config = dict(
    d_model=256,
    router_score='softmax',
    grad_clip=1.0,
)
Below are experts of layer 4 (counted from 0) of a mixture-of-experts language model. Rows are named router (the router's row for the expert), up (a neuron's input weights, with its number), down (a neuron's output weights, with its number) and show model dimensions 128-159. Each number is 128 + 32 x the weight over its row's rms, rounded and kept within 0 to 255. Numbers have three digits each.
Before each expert's rows: "raises" lists some tokens whose logits its average output raises strongly, later layers aside; "comes after" lists some tokens at least twice as common just before its tokens as in all text. This comes from a sample of Wikipedia text that the model never trained on. Tokens count by the router's weight.

# expert 42
raises: "°N", "/sq", "ade", "aded", "field", "==\n"
comes after: " of", " in", " on", " at", " for", " from"
router:099134108128133142123124086138090111167152098078100180134120161142145115086101147065140141090140
up0:125170054136166118128099111130099166088131065138168164091083140092109170137111181166115139129123
down0:113120162156120137162152157146113157187160173181112099120122180119175107073108128133100132131084
up1:161121204163115120102139095152203068115130116116131141169092168122136148125059104158127086162090
down1:085145124110141156163058128169087111111082135097081116133122109133115084143135074121148145150155
up2:104150055196133149115077122169143127164154081124147130080135125103119197203200122121154181141133
down2:138111118122101125140154155134212108192101187129130130135111143179177093081089195115078120108062
up3:158122162187113120057170099166151104133177134130102141163101157151145109110076111101172092137075
down3:086130120088115118138071142150131150082113130118075079113111147093162090146145124131197149158141
up4:032087139133160175127117113104133132175170100115154136109152139098074139173189113116085156136116
down4:182133146119103070126136102141192104152059147094203175158075081102162151104062211100123154127112

# expert 23
raises: " ·", "\")", "°E", "/km"
comes after: " one", "1", "2", "3", "4", "0"
router:097177123089144123146095164086081144145106046118131082107144143125090104183148119134120142054107
up0:141151139129107138167096093183160160063110089146130136086195112090151132158149112128198203146157
down0:111114162157074176103088117185068086157133120104111167146090083161157098084086162116094103082166
up1:145157106142144141146141116089085093175148128110166076113124117119122153132186100130140132117154
down1:169122158119117130148171095175086082109091174159113072125082084115154133146049122115115135139141
up2:183147119136156059142137149066117180149182117080148110179100120084126145103159116166136067103151
down2:111115159147113146120212103192099119100150130135109157121102122124127136099065129091114096153099
up3:118124076100196119094118162055121166120134107140139119173154151166126147134076148132128152156136
down3:165169078055174128109063152122103081103126135105102127142112098034165065144161102202157109150103
up4:126149167137156148122098129133073135031124095075130131132151130131144093079086103150103096129070
down4:158088082147091079130142114156189122169120153149116150131147074093205149158160145129124154132193

# expert 70
raises: "er's", " Won", "iers", " ==\n", " ==\n\n", "ry"
comes after: ",", ")", "\"", "),", "\",", "2"
router:110073135089112161130164137097129126167139155077129161155163086124130138135081123097078103086106
up0:119110112131163117094119072174134130193121111097109198168082109098136114080074166139179120068136
down0:098081105177105210120142084144123142153153068137095176139128165124152133130064169150093121179182
up1:112039153144162148096107102158094117155149112072119203189112181082108096086082136165156099127158
down1:096045128147115124122091096141151096217087063117147216188107092133167159157115130151109134091120
up2:160164092114109143141137075199128077069183124170164153171092212134154098111109153152087151099204
down2:163153064123072111071188162110149103120132169136123137118146132164153138128123140147111170157117
up3:120099111094114176113149090111165123041108106086124159121133128173174129098173062099145071118144
down3:163142127122138092159133142156144112126145150163090110145076130122135110160077213170148179177179
up4:133082154124139168124097114105131121194156105069096181170086113085139109074083120132135118099144
down4:108104113137093146126107125162153111192119077125140199158105123101142151116094151142115135127152

# expert 7
raises: " Phylum", "et", "hes", "ram", "acks", "ara"
comes after: " H", "H", " K", " h", " Kh", " Sh"
router:119145117149138088138169142122122151125146135137079126055160083163133085178194155096167183095111
up0:089133139129080097146108113074101134144088156096051115109114075072126138160133179160148158143155
down0:149099133121131105126063155118103046122111103083160126137076141127097121135142120170079168118149
up1:087149172162146086096167085118106133068104113191132064145130127070106154125088105128141154112069
down1:138155109146086106164086139161116102103141169134108192086110122140148146092134142132103179129135
up2:170150130132149133164136192126105094130188099175073113125110115132183093177149100140119130206209
down2:133095126055110134130075102077155113134153108046185093162142166093063157092134078121155154111124
up3:124171053131149137138124102155169091142152185141160226094155104124127114085143156120172172117072
down3:147124163154142145098169128113126149096133088126186079102138200140136121160117068136085076108139
up4:135103073095163147116165084180191111174137156151087147104193111160128132096150145103145142098108
down4:089096215139117129169126147109165169093114092157150138137096114141147112123131068117068055125102

# expert 52
raises: "°E", "°W", "-finals", " minutes", "ify", "ze"
comes after: " is", " was", " a", " as", ")", ","
router:163139124123146133128116053103117106115147076121110141126150159173097120133121146119083150125140
up0:098140083128088186101106145157155150112113094117124155157159085183143102091083160140173153076129
down0:157039141138118150108099114109108140138092128121044170110099150074143170178138092159120119195104
up1:139103099118170146155150127089117087125135183135100130128129114118151118153173127108116111164155
down1:089094137146076175110193108183168151164132091105154122149117113134174128095124132108088102075178
up2:130171119209101136125086141114122176137142102107125082133130143107120112130092128124140160147142
down2:125094019131172138115107088133145087142106135146180162153079172120122185107140119137126152098054
up3:124154079046125220131161152097158074172148134070092092154147108156175109067056146131129137115140
down3:164076182178159135075139113152080173156099089075071120110118116151139126141152087119160074151137
up4:142095117122126171142127137151198116090135094088097086169154105139144143159130156075142121150115
down4:160160120139184146155114104144095131122152179102057150138062160032133116176149164118129122130145

# expert 50
raises: "as", "ic", " India"
comes after: " B", "B", " W", " b", "W", " $"
router:192145101150158107166141191163118135142113159105099138101169105169125106113192137095120122029141
up0:134182127125128162077141138110129140126145096193108130132114124166121137100145146116104112118180
down0:117077196073107147086152116083118141127156121114148130103159136126165124118163152101094103185089
up1:151149095154102098145166127167099104147115138154062118111147108129149116113111101135153109077143
down1:132087086128088190178096099134174088181076160101159127117156099131177112111103143199121155112165
up2:143197139152147210176092132131152186158120120086127135130127160178139130116172127073091073145139
down2:096099174121160087114141103040091088070134146151106126171082108091105131102158112117188151167163
up3:132187108138136175174071134124143160163082125083094102136172153173133130155153120061132141140171
down3:147094143065119086073148122061123067089152136138141142174088100137076113077165109128176081164147
up4:121175151134134163162114110146118087132129092126040041095151144126165181132122122035142170101126
down4:141065129068132098034133114077144060112112089110147101131123114125108146130154119155154065136125

# expert 73
raises: ".\n\n", ").\n\n", " =\n\n", " ==\n", "ild", ")."
comes after: "1", "0", "2", "4", "3", "%"
router:144094125105195178138078146107060150160128135086142089162108124176105136161132121151115167110101
up0:111141104139122148092150117110165135190178120097125092142144137122160207138077123154060145112143
down0:133132091071173049185130148136145087117119114167083137126090121072062139159060172081115174105114
up1:127127144135120140112123119085187158161161096093118097123149141136143196146098139176084161099152
down1:124125091091166047184131140127140088105126110178081127130071118075070137153059171083105181121132
up2:101099151095163126182121114130096130128096145144170172121143167161114121141182177222174118163147
down2:188168123151125107103128122133093125102176139146034148071114124131097121149148119118171150101114
up3:162101170093158135142156157138090128082104126128213151151161145108104116117172131175119149146108
down3:154145115120148116102083107162121087103146131154080126080134133165137115122101142090190132135180
up4:108129155123150154109119124082145150157167121105130110139179146149137185139063135111094158106154
down4:124136084062169060173119159137147088113116128166077140125083117071054154157061158084101160097105

# expert 18
raises: "dy", "ication", "ra", "icated", "du", "der"
comes after: " |", " (", "1", "|", "2", "3"
router:129104150111118165167161148094114148130100130136123137118100103119099103131127178175165120143108
up0:090177113192116136104143152077073170102067107117105158101100130123114117111179150137142145118177
down0:118104149096177100113142112120137091091101131089148123069084103169210113103093155151188142114162
up1:168141111094161101115122185145094075112087120136156070112090087130103099069116161122143185085089
down1:107095133124166155160156077102151119162148135123064129178127096094120121085111162120076165086163
up2:119154102075162079124132085142182152173133084146129124137127128097100089122181081145183176109109
down2:140139144134138136181107096125189168106163139152103149126137151113186139152085157137107171141154
up3:085195109200122139113140151070076175133062087118087190123087136138117121091173144129133160098169
down3:104115153087173096113148123125164105079109135096141126098081095175217124103099179135187148129167
up4:144124158138085183164140095090139097118137116123166099116100138086115110145118163195131126138109
down4:091104147122178105161137078117188051130101145103101120070132126216156133150157152118140179149121

# expert 123
raises: "es", "ro", "ec", "res"
comes after: "–", " St", " W", "W", " Wh", "B"
router:144119083111139103143149185128092130147169110112128138100138125175100144185175152098147120155155
up0:124169088141081167134108155109130152138129116094117106086133190136177128147142185150107137120105
down0:122164147166145098106129123056109108094095072149144129173058128131101162075148157099133111148147
up1:108087132125089181137119120098147146121111125124218116108115147145190135162147127109160144147150
down1:131155143138171162109097126125148111109087075143132107149087165106092172113129084134118058145201
up2:146183171093067122091143147162109162165061118126137119106120109142151156187148125074092153065085
down2:135125122145112183211108128114138092112137111155129189172057103160108146065122060156133122170149
up3:133131146079133084127054098123091197131112095115141143087126163114139165155138137089145181150084
down3:137132143114098150177130125088151118168121078128108165146140139144135197120170081150134089088163
up4:132085129104120180116090146119115123114096186139104121131148140110074113140140159108128109198124
down4:132132195131154098058157071155174119152086155109172190114082109078169106097103124124145087088108

# expert 66
raises: "ess", "ication", "ody", "ight"
comes after: ",", " known", ".", " it", " which", "9"
router:123129123132152105098082129122136147162116147120143138124085124097091174166126133065120122126137
up0:082139104173188081128021100198110092175128127116142164099126089123118167156088152133138167189177
down0:135136079174132157123132101133162136063130142177148082126106162107125144094195143114115159152094
up1:156175188101124105111145137113136105151119112088100140124151119098149130135121192142150114175091
down1:113091165234159155091158149154131088046104187148146111137099132094074108179162103174102083116077
up2:152193184144113170088170147162142136157088131097166120162120081139138102140109235111149131152073
down2:134125165252120146121167158135114076060154137126137100116123152074095109195154118175143027116112
up3:108144120174166139142036109129086131114102099197146123054128117137144159133151152105149172164133
down3:105093116118166139147160113133130131089134085135152070143109084076136141105162084156116143138092
up4:098157174175144116100055139156185120150147137091143089096136200096118078155096075135125104036117
down4:130105095131155166134210111115127179159153074139104151159203128100152095123178128166117105140126

# expert 109
raises: " Animalia", "|---|---|---|---|---|\n", "ition"
comes after: " that", ",", " where", ".", " which", " when"
router:126169150108076097135127189118156070129054128075137138143079109138133064150138103107127065110182
up0:168196140109103093133144182170115079134102118120139111160094136206127101086118063200160138180126
down0:122065141130129166119159122169146051044128123149129152102148203179114178173149111149115098088185
up1:153141171085083101157159177030146113151117156111147094151072106142146044105119098170140111105148
down1:129052146208097142129153121159090108081143106150181126085112176160104142104074111153081073085153
up2:171121098173139145135171117142094105109073158104100135135114119127155155141123085064131103132118
down2:099140098047171078119137132136166095144112127178155062102118152121123114140163158108113175177134
up3:121193104158133123074148130108053146156121085144134123145130185101110091174124119146117108076132
down3:130178150112114134193035098198156157095189134113127094151152142142166112151092135191126153128120
up4:150168066191078112077111121153140083091063127135103131110137139104102091135105120101108140138102
down4:128109110067119150159119174118165122114165111151115111146152187134126255175158163156133130189212

# expert 29
raises: " and", " ==\n", ";\n\n"
comes after: " was", " is", " be", " were", " been", " are"
router:066093097098146073106102097141112109124114065153149107155181134115135152151140163184086138195093
up0:171076096088117083097181124155113140121076155068154081209129145142157143078099091167200115160144
down0:158063199111173137164175096170224130154104155106147139128078108107119174145097110103189124120182
up1:079101116145097130080141112126118161133129098151139115149108179123160115145200137164100173147131
down1:104130147174100164164162103108147069172148140124077171133084101144112133144139127072132120084055
up2:185132141172110091092132056060150109116132132110159148163128186155104121178098180153152124138140
down2:134080124054136216172106139189132096136187126102102126171108155127142179130168086142172108056210
up3:150123209154126155139162136118136129083106095080121131112135150076161109154146112126134124099152
down3:092112095107127151137146107163148144090161121102178128152162164122136159145185115156126137194163
up4:179119110067177122119116086144108065143135154139171095122165224145134070124086116101126070128156
down4:122081169112117196103139129146151146136144080079131114137160079148127170077138054090173091114178

# expert 105
raises: "ards", "iness", "istic", "|---|---|\n", " Binomial", "ves"
comes after: " |\n", ")", ".", " —", "\"", ")\n"
router:108143170086055181136157114125128134139106182137084127095134116155115157127106128093133131147197
up0:147127160005079151184108095103181090106094149105104102101112114114127135075167095112074123107107
down0:136107104161128105170139180095129098129125179140184081136154154066134154104087159176135164096109
up1:152137143165178133127108090121046124163121118123141164131130153032121121132127090153168125122134
down1:131160140130115159100136069078141152130107141178115113121102141177125163111138085120112162125124
up2:166153126048095175142165133134161115073119131116076065122152172161163148107152112119048180138143
down2:136114152123159130131188129103112111154156158113142107146109130129169129144117135205119136122105
up3:107160162061031134080138096176160111076077127153120039087112111154137133138140145081093181129108
down3:125171138148126074138175144115126088187078162144216050124130123102165109107156179165127127133081
up4:126145155089159148175124081162090118138078136101146177131114159098125120098156135169178085121141
down4:122180098126035134124142078106128149119061119158132117162132111150107174091134097112136156118126